python train.py --d_shared_expert=0 --router_score="softmax" --balance_loss=0.000739 --lr_router=0.000585 --n_head=8 --norm_eps=1e-05 --init_std_qkv=0.0393 --init_std_down=0.0 --optimizer="adamw" --weight_decay=0.1 --lr_head=0.00633 --warmup_steps=453 --schedule="wsd" --doc_mask=true
Below are experts of layer 5 (counted from 0) of a mixture-of-experts language model. Rows are named down (a neuron's output weights, with its number) and show model dimensions 0-79. Each number is 200 + 30 x the weight over its row's rms, rounded and kept within 0 to 999.
Before each expert's rows: "comes before" lists some tokens at least twice as common just after its tokens as in all text. This comes from a sample of Wikipedia text that the model never trained on. Tokens count by the router's weight.

# expert 21
comes before: ",", ".", " and", " (", " in", " of"
down0,153,164,187,193,234,190,166,191,228,199,210,212,231,179,211,188,167,203,167,138,253,183,196,169,239,166,203,204,206,214,129,171,201,255,256,171,224,214,167,222,156,188,223,164,171,204,189,177,238,195,224,216,251,174,253,185,220,209,265,162,188,185,187,197,202,223,215,194,214,197,244,205,222,204,234,183,159,264,190,232
down1,121,218,209,152,235,183,213,210,236,167,186,264,197,226,219,197,190,165,221,204,238,174,209,209,237,159,183,245,197,204,213,181,177,170,284,239,182,206,215,212,222,188,190,184,257,210,177,254,217,169,228,192,219,177,183,148,208,208,202,219,186,199,235,253,167,191,208,219,214,255,170,250,234,146,258,236,224,179,183,196
down2,219,238,214,195,243,214,227,215,179,197,211,145,202,205,173,186,223,214,171,261,232,233,201,158,249,216,193,183,186,216,225,191,188,223,157,187,221,224,242,170,212,212,204,181,196,199,199,179,224,160,182,231,188,233,222,164,224,165,187,223,189,236,212,191,173,202,183,229,207,177,232,231,273,186,191,181,213,127,214,188
down3,244,232,237,236,163,253,218,241,157,153,196,174,262,164,248,217,157,192,199,169,122,221,233,209,221,208,193,207,199,195,201,256,181,252,220,296,211,177,233,231,205,234,198,182,204,159,165,258,210,224,243,208,250,214,229,189,172,187,201,196,224,230,168,208,197,146,240,220,212,201,203,214,206,169,164,244,163,208,175,229
down4,212,228,245,199,191,206,194,220,190,200,186,204,203,218,208,191,190,134,236,205,195,183,158,197,220,189,241,232,194,244,196,151,204,200,209,254,227,193,213,190,212,210,207,208,254,226,137,184,212,271,199,173,240,216,158,180,195,190,228,147,216,186,263,230,211,220,188,190,222,245,169,174,211,197,243,253,219,163,239,215

# expert 28
comes before: ",", " |", " (", "'s", " B", " and"
down0,185,214,231,144,147,215,282,134,215,198,250,156,230,202,189,183,224,259,154,213,215,237,177,242,169,178,183,178,183,150,236,153,226,211,232,207,243,205,198,193,148,216,216,231,173,178,209,213,160,242,144,192,199,184,213,261,187,194,191,209,242,153,205,191,219,176,151,213,268,205,200,219,222,220,165,237,211,170,165,190
down1,230,159,237,191,171,209,208,170,175,173,230,143,198,201,184,168,231,165,199,174,160,259,193,248,167,171,195,197,216,197,222,197,148,198,225,138,198,203,200,250,193,220,243,208,208,216,178,233,235,191,232,210,142,224,201,183,228,175,210,152,201,184,220,202,186,188,228,178,212,194,198,201,202,204,209,181,198,237,240,217
down2,214,208,208,203,207,181,198,249,164,150,219,164,223,194,217,202,215,227,193,204,132,152,212,199,214,189,205,160,174,212,189,190,223,221,132,216,210,135,240,213,220,209,185,219,141,223,166,188,135,164,188,130,191,193,231,162,192,153,165,170,223,161,176,212,203,236,188,178,150,159,178,210,195,189,206,219,199,175,221,184
down3,165,183,195,214,226,207,177,148,202,160,140,142,218,208,172,154,188,142,182,203,169,237,189,196,182,214,216,221,215,221,177,191,172,183,147,159,194,230,177,172,264,168,244,191,195,212,278,151,158,206,233,220,186,213,196,139,199,188,197,209,170,161,181,193,211,186,232,219,231,224,180,189,181,228,226,190,177,159,215,165
down4,160,228,154,217,204,219,229,231,269,212,182,114,207,140,219,200,238,202,196,203,238,240,202,231,189,158,153,200,211,220,184,161,200,262,169,186,163,227,182,204,210,235,189,214,184,209,231,281,149,182,204,222,169,221,201,205,194,233,172,182,183,151,171,249,183,224,197,202,227,194,185,209,244,202,233,212,201,197,141,238

# expert 10
comes before: " |", "%", " 0", "9", "8", "6"
down0,210,233,174,215,160,214,182,229,165,202,156,197,186,209,134,219,225,168,164,237,287,228,209,173,182,210,200,195,193,218,216,245,202,217,206,193,174,160,259,165,216,143,202,209,196,236,178,186,192,255,224,207,173,183,250,185,238,197,174,192,150,207,226,183,225,221,157,237,158,233,268,211,193,148,195,195,197,201,173,244
down1,217,131,138,157,226,181,128,213,147,196,281,202,187,168,188,214,228,226,231,181,244,197,161,220,185,183,155,217,165,194,223,148,218,150,217,191,198,199,217,218,194,202,196,237,208,140,168,197,175,130,196,209,169,155,138,220,206,193,162,180,181,260,215,191,172,222,219,221,198,253,174,189,179,167,163,171,220,264,187,203
down2,228,208,207,207,184,199,159,207,227,181,266,185,173,190,196,218,215,143,203,209,135,227,230,173,210,212,119,217,213,233,212,213,250,239,184,168,178,185,237,172,157,155,212,177,204,189,200,200,201,181,193,228,220,234,207,230,222,202,170,209,203,207,196,148,222,211,216,179,194,236,213,232,212,220,178,147,151,214,198,209
down3,199,200,198,230,227,174,167,196,210,237,209,230,212,214,164,232,203,250,226,153,191,152,162,205,158,193,184,204,187,204,200,239,189,182,187,261,218,226,214,169,196,217,186,191,199,157,268,193,204,162,156,210,223,175,221,170,174,173,184,225,197,241,214,180,224,229,257,227,223,183,190,220,208,169,215,188,184,205,253,222
down4,212,209,175,150,265,132,176,240,195,183,212,196,200,218,227,222,201,230,223,168,196,185,183,190,233,189,148,196,197,185,206,222,222,247,174,171,193,181,199,211,214,202,180,241,229,151,159,197,240,215,211,234,220,199,181,186,219,188,225,267,167,235,179,135,230,258,174,178,209,166,197,172,173,197,186,198,178,198,231,214

# expert 33
comes before: " and", " the", " which", " he", " but", " a"
down0,222,165,208,211,238,236,170,173,243,222,233,232,211,205,209,212,232,253,191,241,176,187,167,206,210,207,187,211,268,174,242,192,250,236,220,182,214,198,208,217,179,244,195,178,200,216,247,157,224,202,195,158,184,240,193,176,143,250,251,166,153,187,196,220,190,214,254,247,191,250,209,196,242,194,188,203,208,182,190,196
down1,195,211,192,182,213,225,207,207,242,194,198,165,213,158,185,202,193,225,143,185,212,204,187,237,156,233,213,211,259,206,152,187,229,227,230,242,222,191,232,161,258,169,201,168,187,226,168,172,229,248,238,187,212,203,195,179,155,209,168,220,207,199,189,182,200,279,160,191,230,206,184,173,202,207,169,221,192,129,197,165
down2,182,185,179,165,162,185,193,181,172,224,206,236,243,215,216,204,214,180,236,287,218,192,237,172,164,182,194,171,156,159,215,195,254,219,225,169,189,167,194,217,216,267,211,244,203,193,265,212,186,211,227,190,226,210,199,219,193,182,166,136,175,200,214,227,246,155,202,157,184,195,195,226,185,204,186,240,291,215,187,208
down3,194,225,206,162,230,226,170,138,215,211,220,235,254,195,205,212,224,208,210,237,226,237,154,193,200,183,232,150,230,213,232,192,182,208,192,155,204,214,197,209,170,204,112,198,177,202,265,218,208,164,193,189,198,173,185,193,214,173,195,154,181,220,151,173,172,217,234,212,256,193,206,198,227,111,190,207,207,205,218,170
down4,173,216,224,181,237,213,181,199,193,218,141,179,163,271,171,184,194,207,209,240,217,193,216,228,231,212,232,239,177,268,202,202,138,190,102,218,256,223,205,227,156,139,213,184,223,175,196,218,184,247,199,214,255,229,177,197,181,181,215,184,211,210,245,189,221,153,228,233,211,269,210,216,208,213,202,237,236,177,235,217

# expert 18
comes before: "\n", " ", ".", " 0", "ite", " of"
down0,213,217,189,228,209,196,176,125,163,197,180,257,214,175,180,179,168,216,159,202,233,223,144,221,242,167,238,223,174,205,195,259,198,200,238,197,210,197,197,217,210,217,212,201,211,156,164,178,176,201,166,181,192,198,140,185,172,196,240,200,199,183,178,204,220,251,210,150,217,248,231,221,181,176,218,145,205,194,260,144
down1,230,156,208,212,212,178,158,226,211,191,175,233,199,211,204,212,206,185,151,170,187,196,218,196,153,199,194,186,221,178,178,193,185,198,218,131,212,228,160,177,160,183,212,224,151,190,241,231,186,250,192,208,243,235,247,223,139,197,181,171,184,221,204,210,148,158,183,208,165,206,229,198,209,193,229,237,230,165,205,203
down2,228,206,192,187,197,221,230,242,162,157,156,203,186,198,247,188,190,245,198,180,227,217,261,160,207,227,250,210,222,207,165,208,210,193,208,205,149,160,177,182,220,157,201,182,175,204,192,221,217,268,205,221,230,220,231,188,191,217,128,192,170,161,192,198,182,229,213,209,240,217,184,175,238,183,183,190,222,196,201,170
down3,256,232,235,232,182,213,219,171,183,191,228,179,174,203,166,186,210,204,133,180,226,208,197,197,182,230,196,219,176,239,156,174,202,144,134,179,166,188,187,226,199,125,202,188,204,169,177,211,150,172,186,165,208,152,193,192,245,229,226,218,173,141,214,212,174,228,148,160,206,254,210,152,201,188,235,185,187,172,224,137
down4,165,222,200,202,185,279,189,213,215,181,134,238,189,167,187,161,175,170,211,278,195,210,185,200,168,244,156,161,169,194,216,224,194,245,202,249,145,235,198,163,219,194,212,204,210,227,224,138,208,227,206,226,208,188,267,224,267,238,215,207,227,206,274,169,194,185,195,232,232,141,199,192,147,212,168,227,184,236,220,232

# expert 9
comes before: ",", " of", ".", " and", " in", " to"
down0,207,201,206,225,215,228,231,231,162,219,218,216,221,194,225,152,142,197,178,182,200,221,232,188,185,268,188,230,209,217,220,206,220,194,218,218,211,206,216,249,268,239,165,159,188,219,179,187,196,218,176,209,152,200,266,195,240,161,207,193,185,239,160,191,177,210,175,220,227,150,167,163,198,266,170,175,173,189,193,188
down1,215,170,167,159,212,228,221,190,146,162,188,175,210,182,168,233,172,201,191,255,181,153,200,176,253,248,228,286,162,170,235,191,159,223,243,159,187,188,188,221,155,224,171,144,163,190,222,225,224,192,194,175,158,221,175,222,175,179,139,137,227,220,238,240,212,223,195,165,208,154,228,137,191,207,199,198,217,200,204,172
down2,168,233,146,188,153,241,201,195,238,196,211,192,229,209,199,160,185,200,202,197,192,183,151,195,212,222,206,210,187,113,209,209,227,177,180,169,172,182,220,208,200,164,168,175,227,170,191,231,229,219,202,238,179,137,154,213,193,223,229,165,179,201,175,186,192,175,214,217,189,230,234,219,174,218,178,136,165,205,148,206
down3,212,201,160,201,201,242,191,226,246,224,247,204,254,199,239,210,202,206,214,191,164,196,193,182,227,176,221,202,205,194,201,204,162,299,220,297,241,210,199,206,238,201,210,184,254,222,140,189,168,190,260,201,211,207,121,273,171,237,240,152,176,243,243,220,235,207,211,161,198,180,240,278,168,173,191,179,211,265,216,263
down4,206,233,192,248,224,251,168,233,179,230,162,210,195,160,238,236,178,201,252,193,190,147,160,178,173,260,226,225,183,191,194,216,220,184,239,215,174,203,219,215,168,189,239,172,227,195,175,147,257,203,133,215,204,185,173,207,137,178,198,210,205,179,205,182,185,191,244,163,175,219,239,187,199,157,153,177,183,200,189,173